config = dict(
    d_model=256,
    n_experts=16,
    balance_bias=True,
    lr_router=0.000424,
    norm='rmsnorm',
    norm_eps=1e-05,
    lr=0.0123,
    dataset='wikipedia_en',
)
Below are experts of layer 2 (counted from 0) of a mixture-of-experts language model. Rows are named router (the router's row for the expert), up (a neuron's input weights, with its number) and show model dimensions 0-255. Each number is 128 + 24 x the weight over its row's rms, rounded and kept within 0 to 255. Numbers have three digits each.
After each expert's rows: "comes after" lists some tokens at least twice as common just before its tokens as in all text. This comes from a sample of Wikipedia text that the model never trained on. Tokens count by the router's weight.

# expert 13
router:132087125109105124119102133125124137093104117183150139079116133113139133107144166155169115169069112105137137104139112148125119123105137129158089117126122122121136111098132101127084105104138108167101147147117167174117087108085139126146139135124140089121120146093157124121142143098085101094146117177108174115135123112114132121151131106147138115063088113120145112152189124163156153140160140116152103141158111142125110119058136119145142110119143121147102103124153137156176141122137123102139126111113162078097163087177096106130114093136125129102115088173122158106151119101145112107134124160111100114127121124091088094117113121118175114113149120129122113090127159088128133128146150151127137123146112134097110112176092091146152125096089105085141098152158128113120113169122127
up2:139100106130120149099138111136126123168121096150154147138119143164156134121134159109139148154159117120141149119140097139159134107106122128095160081116066140133152115125120122083062112128155173133125162149129169122112131087141125099083129144126143132127134132134191122153103162086128125145112164106111155128139127127095172124101101117109143166138164138166171129109126153143116145123081120136074158116114130162118107182152132127145110125100164161120125123113145108099148160101137141100125140114111177134157136131121123128155118127131084165100149122075117069083111142098167148149200085125138091124141112097166112147139119145126140140108131123140084106126117136120150145094139095139117086133156156121127136130124146126133133123078087133174096145150143142128146114181114121
up3:112107141167135101136122152126155127159164131134113165155103120143203122122154133097122140135121114126144163146131139079138138082119117112115149105085126104163108116160137097095115168099109142157143129093135141101141115153161161117110089181141101112089155135119119121098144081116074102143146156156184133120156139151105129125165148136119116131056106118117144131131131110084091127112131119086102131137113145142145147145168138116158130113101133133111156106105128102166116170127141100120128154116092114148115114119151153092140169088129141114105123139161124090115106168130101126082143129154098134092135132161107105109090128095114131106104113147200172165175119108115120112164119109150123117152120132147133110149113117124143132105159109115115127097114172135089162128095157146
up4:148119085132127168156106118141121130063132101103115122083118102115115124126116153131144139125118124128101087168128140085150141142168151136167146096139119087130121125104078116131158133103145122107110099124148101104132086137084107119120124147124120135126155097113151125120150137134120141089106156135189116091110107102107071144134157140098112117097154129148171124151160128112104123093151136106104124093131122128126129155135172142157117154129177126105087183135132089112107104146171161168151180182110103100134167177125128118096151129089143134139141103125135169127151138147123128087120156114118131095133130170137137113139107106141106120132173123133123086107186097115163111141129151160149132176139115105137138158152136122100155119105131104118106102139157139099129137198118123
up5:116166110088126110145124151139131141156180092132160155089130121114138148149100157099109147121116119148110083183110141172112143073134160091092133136160118100153116116102122086113133126124135107148167102143149127128148145118112134105169071111126130128154166153084123109129107090148122140125148136095134152088146168146096097125123136156167113136124120131152144160119142117125186083116150145083130125169130135188105117159109103096123132123114136094153125117109122122096129112155171203139159133137148128079132126122119160149124160146139146143124117137142116087129116105160129145171157132102116122141127095134169131151129116068074103094126118137111183149120120119121151134145103118111143142136125084129136091138128099159101170120154152117134133151139115126147081161126112112
up6:146112104149144113118121134133111118139128165146155155130076115161099165141127129123134150120123107111088107117130127146127153108152145148094152118137126179089107149098134105143126096135152131071146068165097154168075113143117120102162154105131116157181098108148154137124091126177120110129138099160129077140132135129116175133120130187162118144179152108123144169110140121143132120117095113126093134088168187166114110113130120096142129127103138171135137142108116109133149108108134117152127127180117122107147127106149110128125092108121133137154083106144111141111152140102111116112181107139107140098136136197121080151125110123161132144146105116109156155116163143083124101118100114144115095201124127112125130099111140084149125155132126097131133123124142171119156113093125126
up7:112149123152136152139116143161120101122165089104163120142103135124099122151111126106127119149135179137143099136110117178143140143100164143123117102121143124117142109142073175139104155114067108149098105169092111138138078132111137123168129139136123100073134129166146120104155121124115107123105117108134141100168159085084085149130055115110095128137121155157133131093140122123152108093113122147193134109132123112125064103127099151130154130138102102122114118119128133147107162133113138123124113142137095163132122126133149079113177103129143128117130171132171152061126073118184163111112105120104096144119140111153137147128126117121105124115128140115141158071166133113128140145099112135110154142149135107114122135116108171174107120142106105121154148124162102084113151158152120
up8:104119135146117085107133140123129181092135063118098145094148156153095134164160139110145118145088129129151169143116172111090170135151181112159102158153134102142133124111145158096116131130120161141148128115120121124117121135155123109144132125134121129143122142147106155125158153146145088105101201140113134083085142139111113144148156120149104148096150138127132105140116096138125130123102088153099107125130138129113097112110136143098125125136148113123142150103141137149142144185104139135166143126133108129144098091110132106115147184089128115100150144125133165135134126127117114125104148098148131135118177154151122113177138104125151156143120116073144113103127153120136154107125109135102148147116094109151198118090118113131169155059161103085132105130070119143149096157057112
up9:165135129152128144156150084134117094103148104153144100106134144097148147140117112119106109086156132143106106120115154112131136166103090110136088134136145130152115139101146137139092118154120076139133117117088130107148068108131140133133109117146143137097124140162152108077146135180145122103132151130100130089129162108103102139156130117157140127112160181127186161135152128152078174118144146105098108158096113110116104144108138156147121167115144132112147076151157138130175146090080155073124144159087129130136137102154106129115146116105105137145148148103142115066118138158148122106118125117116166124142141120133133122105200155089104130070096113137173136083118111140103124108114167119142126118104148134127156137164126122107124126108165087130155145123168109097118112154140159
comes after: " of", " and", " as", " with", " for", " in"

# expert 0
router:113102125124147095138145163119066108149142117123112118137111122133100145126140137196088102126104133146137093159147141144098126103126136124104121141124178093110129108070123127139099147132178124066124172112092133125122081145128144181128149085108127082144118147089132116142139111117130140107108150129113098134116119085141102116106100124146140101110115146098125123111116149114135157127144150106073119126121139111143179125065139127162168106067158107165164124130074137147112135154155152126117092113134111139146124149137140134135151090163104092117140089147167143099115130122143140153103131126140138138143122085135140089171152114164091125139129129083104136141181126128117125102158157125109150081135123122181140134089114117093112173142099131108134137108118116145093139156090123
up9:133112153128134139142128126169101159150123119085172146142123123106168112110138117109120127119164125120158132153111110149100148119163108135191097127130136109113184130110131146111099112147130144148134110122169105115141158138129145126046163132093133101091129105125076126122127091103117089123097122120110095078110139137155095136082161141051133129134109098151145119151132198103148136075119116147163139128101151170152131088163122107110115113154127104123111164137131152143162124117131155138111169121118152122112145137114091127092130145145141099137112118083109115124164137150107160116122164133109133158122173115154135105165109118184164119136113114141099098142127110141143096098133133152150133114148135138138105105127132153100115105146103144097124098156170112110163079109084123
up10:093129126149102110143135123160083077119136118114158131159127086145156126142132106096135123141144182148115144079129116128114102130141120173119120102127178136126124141095142119116135125129140155149137071085130122137148112182132139137133106141153094105124103148123109179129132093151100118112112129172125139153113147157148126157156105132076110128112149129130120140150148105155116182103163139149117119112112094154127151133118163126160133136118117157160094142103101122138075134125044160150155115137067161115092140136167129149098126100108122108136140129119143091114152116117115092157118119086118147110140093106122085147141123111125164127145132146142072142149139065158128109146080141084113170181147128136129144094140124152107132165126156117103103115142089136141155128130160138
up11:150109122130084126149096142135131141115126164133186115164123151153144165152134131120127119144114125125112099102155145138168137159103134205104109148114127094101142105130132114135129134152119158140129155109139142116140090111127144137126178151162131132140102087122185135147132159156158098171141143153148134096139115154142164121111085138157180109139141134119121149130106149132079145115086150148100105134124149137167121089121186113081103123140082137174099126116132130171153118142153133112120170098124147120134142125168176160131157093134119095142123153110158114090122117130134128064167182154174112138127150106153118168126140117123124116132098098108125119154131140147124079152104139197138099128158143134116143157107095114131125127134105145145138129091124116134146116067145115
up12:137116181138160119169127131123093104110147082090143125167120117099104091155129160176129132129128104149133125138068152134106099143101166138144134147130142113087089147101094106158134123115155100193139130119161127111138128108104131128118146095117154107136144136146122110118158118082182132045125140112139099149133128139087132156124137103105115108116141043113141080117127144170120139088129138131111108121115137115147130114129080126101053125153131088172127142151135144118101164103155169154131135151088104155127130148136122135093117114112142131124097093110129136128100129135128104100075120144079119090108120120142116141129135110152102184133126114104098113130144129141130140135124121160147134125155113110116116170161173129107146166169119172133117134142134108119126159120123108
up13:129134074209146127146159136151125107124124106102154112095116136145128168148154150105111141133099108122111103162123168174134110107118072147113117123092115072078114120135100113099105143109114123107143148161135127106149091124131145167126104126125133151114172109122166118159159147111112137140094126124095101112081141155166145120097128159140127086126131094088178119141125140112124123101150133116124118178149159113124143115132093158125138177138104142111113184115118107137146116169137117151148153101136147130116100154130143112107138096130090132167135097131112125120110136154118091121136102127132157101101118134075135128119114169132115155090131108102162133102128122122170126149116086121149136164132136095114132163128131149062078137157119084121112103122151139085072098131125162
up14:130125088122126102132134113137159149150110146108121095126108115123108087139137120105108105135142151154126094149104164107104136149137114176119142143173131159110111122115118132131162114118087158111133119180141086100121070133187090139102151125154115117110124144120151123125118116137138146115145136160116118160087139110095174121154146083160107087084109133082136085150091143093098177136107113118112120145091098124106134128109123126126145101122123162140135120110121133132135117159137112118159133117092118137123170146131134122103150129151107155166070152140141124146147091100122094119148055166115108137149161115203127138119160118090133124112091102050144103140157110151146128140141124111138139120185133146091112151137163125147127162091162129135130135131140083114116086146106140
up15:152105115107160098109122153104112147132114133161093123146119147094148117112165140090100131157148150121113135101118114096134131120084127155183103117112126136106089128106108164137111156123162178122154084087098133124057142112129112168111116099139127114130130102096154108133084152088163122125111136138128128114174116127122159112103128123110110104114087147153130108118114174109089110129117078085101106128107179171151108127159120170138059147143101116145124113150112179077135169129100151094127088150124105143127152149126135129123137111100156109125120132133136117143184113102141114162152154117111154128115095126138130085111139120116144126131116129144087121130146178131173127163137124122096140121143148162137124191095122111146141156118119154116105139095126103118164144126137073
up16:103096138143115110171109113094134132134106141123103124169184127107134152113116151133082161134112129112128132135145130129166115141125169136102140118132118126124129174130127120150104108108123115099106135142145125107100173132159117107139108151107098150114132129161143159169113150139089113101144129155148096145165116132115120130116161097151081154085133145090171093129136096095123100125102124138096152135131129087134134172138146180140100110093182095123110164096116067118141105131124127134145114119144140062116172132123139113162113116139096057137162143112121131069118124121144096078134106092093112123111137149147134131123153130164121111102081109135111107155136109117168066121158187110125135153104128118126157135114104127087156157134119142117134168114117117076132110118155106
comes after: " the", " The", " a", " his", "The", "'s"

# expert 6
router:151160136117149145130149108131105145160129128136099129108172122126169165110123109102122156109130153153092137120107083141159181129127160078137133142134133123112149153138091179141143126082141182110148149113131132157144105156114110107084118114127134131114131119103102155131183124133134104112120130095122116131120120122128078140094138131132123146132148135115095189112095105114118177126106108113156176135102177159079163119139151139117140198089122130120095107114132128121110077099116107152128129116082103144156139152111104141140151168124098198160146150142123159135118168154162145117135132119108133124148167125159114086115098122103099100176129137138118146090112134101113122158127126155136135132094133114119101114143118089147131092160105090170163085106138143116102148102105135
up8:111164148156139148119095154123139141136096120147137187127119159153153086170131103111128083068117142146132146163123115136102143137165128128154122136082156129131109157073100105106127157085106094100127113172127082119111099133105092129166116151117092123133090136130101154125150119084126125106113137155114147155109112131115086117130098118131164128117145115168146135119133155112107123128150150128128123119057109065099144135122154153130135153069129107111077149115088140133168112169163184148134165115113129127132155163093112130138091137147131155104116118095134097128104149104108106129132119125134136105144123146117165145118125098086115145122140132156109147099157104132163145083107148081145130158107128132127171119138152116132119179159135122149136116114139139177132141070108136
up9:129131102127133121131112081144136107140153124116077100157126145126134164143157175088135152089148096103158148109087160104146141179120102130117118155124137138137132125150130120126118170086109121126147105122147145138095159085111151111088122100110150137121108113112135141133141119116156137107126135174134052128137112140148086148123163148066139137100096140133145132161098134125154128142120133112167133092105146164161119111147136113151124077147135124109134125151113116141103160159139109137155169092123140138129164109141114128165160181124171154101131092134139065121127099153092126105109146137156164149111169125130089088121141141126115136112125143092140163118183112157109149153117152122149143158092200139120158139134133118162117136114160140131113108090161148140140081132077132
up10:112102109120129131087148137060163106117170108139124146127111172139077120110122122108105112137090111149132146134123122123125108174163099138140085166130179105101106107124144167146133164105119144127139121147139098119100085100112137108127148161116147120108156141143111134127140106136158159146093174123151129111141169141139105156097127164147147101152139150090132121154132130134119126076080095102141122148086133113117156162141146104120098141123116149143105090141154113094115112157088130125147137115148152093091090113093113152142101113138114142150119132112053131139137150162148133123121135115093092104134122149135105095121136116144181161099174164172117124141094112112121144144091121162173117132110122180129146112155126086142147150112119103156089138122083113173119146114087151
up11:172140155140114083146127120182104152137092146157080137160146134131147120123118106165139139113137120132119079165128170119149176159164121134117118161106104123133100082142090147125095135171144165121130134134092135152087120133111107116187152128145140116162143132161162177142144124122107136138131157112141129145124116147137134149085167121159116120120103172123091142105167166079120086121133110112137127136114123111130174161121118137100153183147124135111080111113149149142156101151106150152134118120115096155087086131133122152094112182141127133118100139105117137135149119131142153090097148145139174138105153151091095149148135144139132127130126121100163133102124116160131187098125140089145078186107113127122154201155120132139121150118141119141128123104159127154128126153133137
up12:116094133161139139142135134100116169121128168119118139055121115132107132087145137111126149138115142118119077123115104129099164128135137142143172109171098108145125115154084104128070162101171127139085097108116133139116140111136151103119143123108161122157140097108117143119169131138143121077125153125114152119145145147111180116116167118085060115157180128153144092115143106115083075139106165094085146154168125107111127145157121099131125115119144110139116114119108120119153086154091143149135141132113141136127140101133136168091212118130150143144133127109139107127109106094122121129130149151075121121139140165125111107090100109128153111169136116085122137182120128110151138114087151119143122158122114174098091141125122154130115116166132173129144122097110125107135136119168101
up13:125112107107111135103127152135169147089121126093124085142084108142133112156140100128136131097111137113101130128134146129163138152128135143096106118094099139176115126103074141117103165150094112172113147118132106115120116105126111127134137128139158116121167107106129159118126162137147111122108158160152124096153140189115112091103131098134137170108136180156124125123127103120134130154104134125117134159126124160147145179117130142125126109087197117122145134133088112087110128112108167094126129151133161108148130091142113133206136084135108130156110128123102145170094136123149098147161126150165115156117211054128115128148154111134105127136142098121134100087147097122116134101120144151147105133103152151118118112138080153132177128128123099170123135167124101191136150112140121
up14:112117113099111180144121138159119111089169117135138165103152134120120161124120110140113092175111156139082126141132133115103128132138136148098068119175145144135100105139118149173114142146152160122117091121130149137164127111105119166168148116107142096125138104098142118141106147126113132094158117153092146101113147113115131113069139150114117154143109142127103151096120104148086126141176105132101096103176127134112151179098121095135124076147110163115123089121108121133124166166155130123137161152124163118183155101144123101140091144155102130140126138099124172145090165124097137071156145153150128133178131136168129131114104116092139080145135143111097156115129106123120159110127104112113159122141126168099143126147079136148125147119119147152108180125108119084158166119087143
up15:158112137135141118122134092127114144140117088084185104141124104146110173125135115133101138123085081139094130160095164088131146116143178116130144135125171120135101130118105128166161092122117158169151087076157160118143138116145103107083102115101162115105184154140161141121116140127085157096130126110160115123114158107143155064131108094164080126109132136161118151117137160116126078162079105136149095094123109112124129154129126185128128099175116108148104130127093105126163147161134136168144125119143102141135133091099127142157134168137135122128111160169132123129137153113154138108136157120138077103096107131139141063154103136119133152129106099108122153101078121117158105127133077109133120126132137092116133121113137146144130110135129121104131117137151134125106186104128117
comes after: "\n", " |", ".", " =", " ==", "==="

# expert 5
router:127110137161118120104128086142111097125109164148129154121141088102085111157130089137105112124110156131151163133091104122132153108127102135155136124125162159111114170148127113134145138069174154125112136177091125110104135141145125079128119106118121154118106122118113124140144117165171116116112153130139112127118087145154096170108142152101110165131079110094137163094117093099149155119143151085154098104119128155108109144127168090154115149122164089130166156117100124153152179092158095168111098131151104121157159123136140158135132129136083139149054133101118146107121131123152137100172087128118118148164157159137131115134104177090142107134132133138142163116136139116116104110111143154134134137127159124131102148169119144053127143121187132150121131137175120128139150097116133
up9:145097139153116150186119135087104164124137118151132164088120156104162125086136182134114127108093146147113089152131106127146132107126102105175131114077114114116137119124137105139134110120134135107178128122129135091121108175113108125134121101147125111147150096130105104108121110161147129095108143131107162128108103176103139141090188114106140123157175180130167165148160121148102120126117149121131097182131112139121130145133122143131157087094141103106115131149160132122128146150150162148151127093112121128107147171150102123143096127114129146140122112152142113115149116155089113108100137136101166113181151119137103165115087171153157115125143092107117157108175100096152106124099176113135148108153145144088176120113126129118148165144092131139181108136113088149158074117152122
up10:161119151102114129103144151139141085136139111134165105127137095138122117117155113129132134139088152109158109166107163094139135141114116094105165142136091134120080128099138134158102162144155145150084143135108101139112099132124125145102130162127121156118116156159101124099120119163120072139153098104155174162124119135198125162093093181179087127135172103131168106128138106113121109151141095133158160111158126139126086112136093128135156177119157149091134109131130110095122134128131136097093145140161112153158137158119115145116100140148089175185105128089120096154122102128145130160156140158117124110123169145174114140087151113134107162129149072146126110131150137118116074122140140158147122129137114131129153149122124143147150173093148108146147158103169109144117133125084116
up11:111135109141128131142129136186122109142130101138128143112124114107109136150146170126126114134129130136119071129094143136137123106144082121166141138106175137131122147120127154143158115100135132153139108113094154166125138141105117117135131132132095119092121119123080177100117138150110158198137173121136142101142122143140127122148089134124117090149115142150134094122088117086097120173143155101161131102147120109062169139129135146107065122106134150135077110141120094089139134155131157104104153159181142105083145118137160140137148118118143138118123141035151127156125114097135149122146109133149155125142159095118155081149131137124129152156112167111148123112121115140140118108102113125166156094140124141131131164125089150143133139093137156173117142118186139092106184093134081
up12:107092117120082170111106141165109162123145137139114139129163146172130144163095137108136131153128121126150155133128120171133134151134126124129157119127114158139090136130162132101150165152153146155088156138141120156114139129145102096067108130121136156143155181165098152158151149142177116104160087150107149092117135111123183118176120128120108096136151136122129102123109092123164134119119150140149145149150140162148104125143120131109124122116096125099162106141159132131151107140141110137132124127153148148156139123101124117142128169121118150129088113129153102149112119068125101172102169139106097113192119081096072096113153106094115100162132094119148127171129113132123172111127115101152134143153139092167077123134145093122172091157172118183138142135144124139120087160130121
up13:154120124105124162114153144116125168109132151147094145110090098109139090087099123136129128115100099075100126130171077171124125129127165137124108117136071121127109182107146173125140102143147158163098104119107143134132093109147163108112128114114141119085117117103130081113116145176113060096115151152158098128115102119128145096115130158130142137130154123130104097150118169139081143118130106094130107148152141125170112104136136135161147101134123186093179118096122084118141130165133101108133123172107143107102107119140121120129095151151125092140123124130119149105127140106116118124121136106102122125122142117140119146160118113142136150125111158092100086158081137133112118148135117088122124124108155161140146137164081118086189201174119134160143127119156079141124124111129130
up14:144078148115139123153179143131150114133087120102126121151106128108104079117131099163121117130128160086115132138140138155148156152145179140146124130182114113117077119086144162147130137148178138093112107128149147107117153116114128138150108102119139105148127148144106094157123082141152119159121107151119115168132152151124114098142116135133149133143099107141160114094159141128101139161145116123117077142138173118115137102113133154159102117142083159156116175120119125167150113126131078128141142101129129114132093115163096091153195120131117104122141096143082150104107106095089139084107129113084146080160106177108159109120142149136091137104143074149130123148125144132140101137131115103117104147115129116089144168139150172088132168140125139140134101104140130070170134154106127
up15:145136121108138127146091134133133123130121154104145110049158119115146105088147148134125110142149128131129131138159119109151100133151097154192123082118083136129116138135100135129113101114133123126099142174116131154156095109131120138097107099142097086130125143095143126084119104190126125122133145112170074155131110142120083146126149091154114108146128128146134165167065149130151144098097137138110143115142164097143100085166077100127152137128113098141132127123115099136147168147115144108112157151102183148139138146164154125121142148105096157090140127150151114147109143129123107153149107124089156126113172173140103110103125079133129112109135111111162137148104107131160116129120200124158137061150150151172124136157126128115116149126121185112120143175145122130127154112144123
up16:144093119146110086094120148133126143122124146126149120093100118138076147092076124152122139090151113135117153152173122158117190137145155139137167113081138136131109180184145128093101155161173135119131125117104162129106127137153149100105131143126163150152116135078114091138174107080132113139124110125128092087132068120156120139109149117142154158145081144113171160124115152108119082103151115130139120161115174104109143153122129119111106124113146119130109133149126114121165123110103099115108116141122154094085142138103141118107104136100143112113110092106115117110131109119106118126120072156117121127148123113117124159165089134113146080144140089050142102096121105117114137127088150151165129110143123133112142123143136120092121147119158121095088092129088131158150099153137086
comes after: "\n", "|", "==", "===", "-", "==See"

# expert 8
router:143128105122127125119144094159134093162183110085174109081118106137155126130098127113086152141147129128094110143149114114176118145141125145124128147132135154134106107148123092129097066137128095138103130120142153098113163127087133093145127182122118112134066108121161115141164109140146081115144076149128124112112186172158145085123125170112126142137117127146112157099107124151116145067143127128116159131168157094117140109059102141095095147157095167164132151181128130120152132116113112126113123114077165145133123124131084119101134202113109147140121145102136103134124127134155110144151141150139094145118112093108132089131162147114127167100131109107093109159113128104135137091119142087125135106124118149108133171117112116085131155135139123110109142109137110113141125147115153
up9:149108134125154137112140160121106101173132140126175101146150134178116142106148096155104146088127107110096071110131100157125114088118125121104112103143130179098143159174100120098063126131126170161130114096124112141138172101104099100128131116119139116151095156158133120140115136162149125167175102121120156132102156107119134152137158154108100113154199127118137099104103125135093112100135129126083144108170140106122113163146139152164112153141092122117097123129127109148157137114107167130137152130128124155151153151115136118107089149134119130148171157094088073106164127111112115137118092143133119129177148105152125130084139124174130139112095123131139110135135135122129134115115126089185147097141149082144144116103118124161134127098143111124121054121133155144134088106096106
up10:164091181109113102113104111162093148127105122123119089131141102171097121115163116122161144153183146120142141096130128113135161136152136091140150069087130122128113136168141087138113129103133092114131114119129113148143131118193154112108170082119084135148105086129133136145111158104122162146129143141141142097146136111180093127073145133112087146123119125123106111109109076151163090125132113156102104134161165154123107100106115121104131139157129110136140119084139168048079106110127151126190158157151121090134129128140118177136142161157129131112149146127126150176126117133085125137140131141116121136167124122121085122161113122121137106138128121089148158147140130115096122150113107090141115118153125142125127142130109071092124137126157169133112130132110083117118115116099117
up11:166176111159128121135130145153126092116127146115105106128109109155146122071122160114142144117129105128046163093146112081116133151109106122122167118096133133134118125167127108138146138132161173128111117137106163143111167153134101136129101117137120112140137115130186150137112145186161120128127130153079131114129155183185161131124122170133135104117101164089178162103117146129116140104119111155123117142137129167108148132083137084126090151156135101123130120146120129145137153144118118134160161138150152142168144132120103097153118122118121141162133155146183120126118141129151123111115168162080118123123189132109130167082167101146109141123095131140159150136100123085147162140160095136147134113131162088115113134156121170141133159143166131123153154146142126090174147137098156
up12:130152128147141094158138139150105087158137097135155096143148136083132131136111115144084133099140117120126131150133098115092158124114155151164106092148144148165113163110128148107150126110135132132149138142132164118155162136167143100122159082127198126128068140082133143067086169128112150150128099158113145108130130123134121132149117153091101082106096082162146165100096158131130137126099146090147126110138137122098118139100168134121094112112141100182128117136110135125114153135145132136092142122108139142144127183158155119122164159119105105090137126145136099111128137135103126148141148130126132125083149106127136153111108141116124122108079153128146128162197102123139186085139124141186112101125132110144135132102122133148078094122084097094123123113155113171119134110157161
up13:121086109200136090142135143092120137166134150136163095087134164135131146167120129120153141137105135127132126136155110157134101117153114106136138134111130095089119142115140110051124100110122123121164140135136146134076160147144142111107089116076121141115125106132128141113142115133129163098152134119129129106098116150180128135127124128136106136149102148119136110101147130148120148136105119037125156136138131119117165056107096110101158141126134107114125131122151105111123143143153146147091109143132156124122127107100134144104181142103086135134120099165138119121152098116114135175122113102110188119123155106115110098156106132155094139139117139114147154111126128140156110143127144157164153073138123085140111134169136124212154110153077124122105098175124092174140127161132131
up14:154115162131101126149114141083097138116134085103138128159162091082175109127134160132117121105147150099080133167109119108122124148160161120113112137100114101143108127110073095080122086125111138177076130140098112105131146160111097109130138140113165119160134079161159142122143127139108110161102114092100131100148165115125141178125121113107112146128111178157166114110107141124121090101123157154157134117145113120107118117148089080171139123114123131140139181132097135140140094157174142130129120099120126115149127114140134108174108113116141118110122099116117133116090128079169136155135138120094132117111070164126093118139138138111144139143163081099190111096107140135119100116161126157116136151148133139153151114150116102158140163198129132128111154135140120100104113160131118
up15:121149072187060137141151180150128171137183134103135105118144190117123136146132146135150159144125129135134170140140115119138141177150150109179127111119099116113113079104123141135115118145146127110160139094147080149133122155143104131149090139111123110125123110076144110142141131109115130144132110114134132078148135118158130133121121101146172133131114135108125127153150109124173097115147114135131108080157110101111089136140102095119143126093144163077136101105118136114133174125093133130142112102131121102111137117156143112137160151153052100159149133108085121176131094152118111148135112110136121163122136114095099131121119118152099148162149167137154157127131155129182118109130140119072158109148143146149127147081150133165105174154105167116113132119126156129147088123101153
up16:073132128113143123118083148128120153064167094116136071102120100129149110143124112144126098116192156111121151119145114121133113109127130147117143142154165118126130130123119102106192117155125152106082153091114090139115111110104135143115129140150151115110087145104126143176128106093169150130160171148118106118110141095160124122117112155147121120135121137102140149114135091142146087085125147121142108149136137157106143106112102119166116110118104140089185126121117127122134115120127157131157132125110140099150143118127152157126125174099152140144082127165102120129136105126134107084125154157155097073146076120103099107163141157116112111172136090135110102121123126085152105118148141126110135101148093155122158094086153133119107152061115144087155140123089170097104108116173132
comes after: " |", " 6", "|", " 9", " 8", " 1,"

# expert 9
router:169154149164133143096146138135082147087171091083122166171120128131119141121137124119186139123133116162133091102129116142127133144171146107161133138163102171124102120135117105132140153146161125086117131094134155149161119170130134153139137122139099128149143153148149148150172142127119159146130127137123147139124138132109121119116141142112129119126181139154184164176115126128148124145152152147119152143176122128134180131130117164091130102101099177125146129149146122106133188155139143142130164151138153137118134146139155131127092135087150148103149165113142153136124127133139120149120200146120147149104143135099150129122177121131121110116104135166090143153104108130106147138155068165144160069138158116135093151119131146104133149125106148183113129086136150143182144160100179
up2:135126163150118129134124183132158126078148117128100177136175120097127116117151143089126139159105144138110151121149118133135102157120125146140115098105114103183195148123110113125126109063099076128185129109172072116123178113114172124105127091123098118120154125125146126137145110148140102159146119133096118122132098167089099132111102126119139168093119110099140144141111135138125133150136169129097107085094128143134139158155153105128192131128092124117104121117138104132159116145117128132147150124139168108069168126068146140145127185137146098148100140132093143101140148126134092135114140130097137085133111132146126123088179115142162134119118158132124107140126153099130105090129142122154110107153125151151150102158137165147086142138119157161133120098134096121119091136104145
up3:154101118122119116096173153089137101088122103158069103120122112096120158147134141095130114152134133101139093091125128131149126125165093138102096154117187152140155126133137124130150154102144089116132130148135123149126116124144069106114130146115141156116145116119142126150140140106110126140125112130115107140151120144133152137098140114128135082122156156143117138151103156097084130116092129114156164111137118136145135163157126141134108152152177112114137146097118077102100122123101086099158145105158168141119154124161168125115183170133146123111149109124106111153085117150108180157149126084166144093145144119130125186133176107103119117150134140135125165053156130174105118147105128170147089109096084129108125134129127104173152094150101107179130122133117133095115153141133089
up4:124113102102109158135133121084136121100142133123114134160159131132099134100110147134125110158112146126101131102098129143079142156139113111134141121138120098105114140159104112171100153152138155102144131145082158129128168128124155155120164131106121111158112111144112120121098111174116111155109133124162117179130141138125156157113121124101119124111120143140152171134110135101120164123143136064120141110168121129162118168143103143108105139104120131171130164155103099135133155150134104146108147139134127041099145096123119106106074107130096087097093145106119144115089144113084072134139136116100126133159167115107156114195102143127139095128101124107171098173144139082145164148123128135146161123119123142134119160154128154205129114139127132150184101086143116111170106104111131
up5:069146150151124134122131146164135157091136121138149130072105129113152162120128127127120122144120136152175101103158147113125136148143061130125083141141131172167133153133149162110158123123120133127117135124159124105154132147135151092130157150163134122106108149139130172136123145151137131107115119131149149121158151151177118111122112145138121124118137114126192112173111099104144084150098130129170133132125088146123128146134124122149101156139149098123106145118095105126145157100127071125147145164116094159097164127140118162152063152120163125124116140128080097093124161097107134134139077117118150087143152143119135180144140106112096109082105143133149107147174102081090138120149170140091142106115162109109118149123126122102139126193138131101106149086178141133116130151162098
up6:120138157118108095094144180086142136125098106123129149103143114128159111122162135118130160155146134076159098136100152132162113147124147130142132098148122111111145117122147130102144115100105119125134114109105098145128135188169098094128130118164127125122115121121136150128146119125129085129099138182114131136081134112083120155136098111146126135102130149144111110087142126143101178143181119118115137140112100113141105123077155122131109056105147131117128142091134083112096100124123058146178132157157129186139147090134122151125139119138110147080148095138137077109129162155102112095060154108146097091127158123116159130133149138107137130115088122115106139103146099089144134124128144129130113118136137117183102145137115136144127122115091089096207110103113137145146143128107156
up7:135106162136133148099089144095067109147147124122142098109151131113122160144176122104127109115114094174113129120116122125078125087115112110136095152111127183121099111123140178072115132075147159102154149136097088128133145127159109098118104132119114070123109108135118160087161122166152117142155123123130145106098119119108112157151116157181111113130114150136130145157130137138146126096165072109101089166152070134143094109150131165145109147152127130159116085127120123157179180111145110128111122126131154089093135147130121130134106120114104176152152135130093083105145123138124115102100110152124148163085133137117090122164106128113086142146129120145130124146097123172139151172110143098110116099117116111097125122129112123171111110108094121144114091100139115103145162141120155
up8:166097149159145163083125141119084130124126106112113140125116121149092110131146138114116108110133121144145122144133162121142117140154149155133104117129130137105155130149151163087158148107131157148141177122125116145092135127163136122141084126136116139122137102092173147097091151112136176142165131089155107155143121114098118115106149123140121148093122126079138122089162090124092140111087137141141150162131120159140137143132125124144134145117098120127152095076181174120127116181119108112137101114122110167117118088151135142178123060103136148142134101102074101126120131113123136123153129144158079065114136117118090139165153130149133127114171131162105132110108121114115125124060114145074103085145127122141114105126089151155097131163130162135093133103135103121159108141194132
up9:139181115117061134145132138133118126116147146176159128157116133148124167116096162099106135130119155165120123116123165121148107142133105112159072092141168152110128107139095132151172101070159101124151158122110099103056120109133128141104137121156155132138159125138128131143159149122133141119122142116139109077109144137143120122140104159099125102187106133104172117111154130112140146104116139112120148151141153122144125142113112120094132126136111128121105143152085137181139133117154148119121144123067122166089144145176141147139071131102147162121111178137135090098123108085144149140085115138097093124109160169111131091155168091143100120116108093131093122160133102108104114130104105149120137121147122135137149100151106184111153131140147164133111120099106095099130077111125149
comes after: " ", "\n", " 0", " 1", " 2", " —"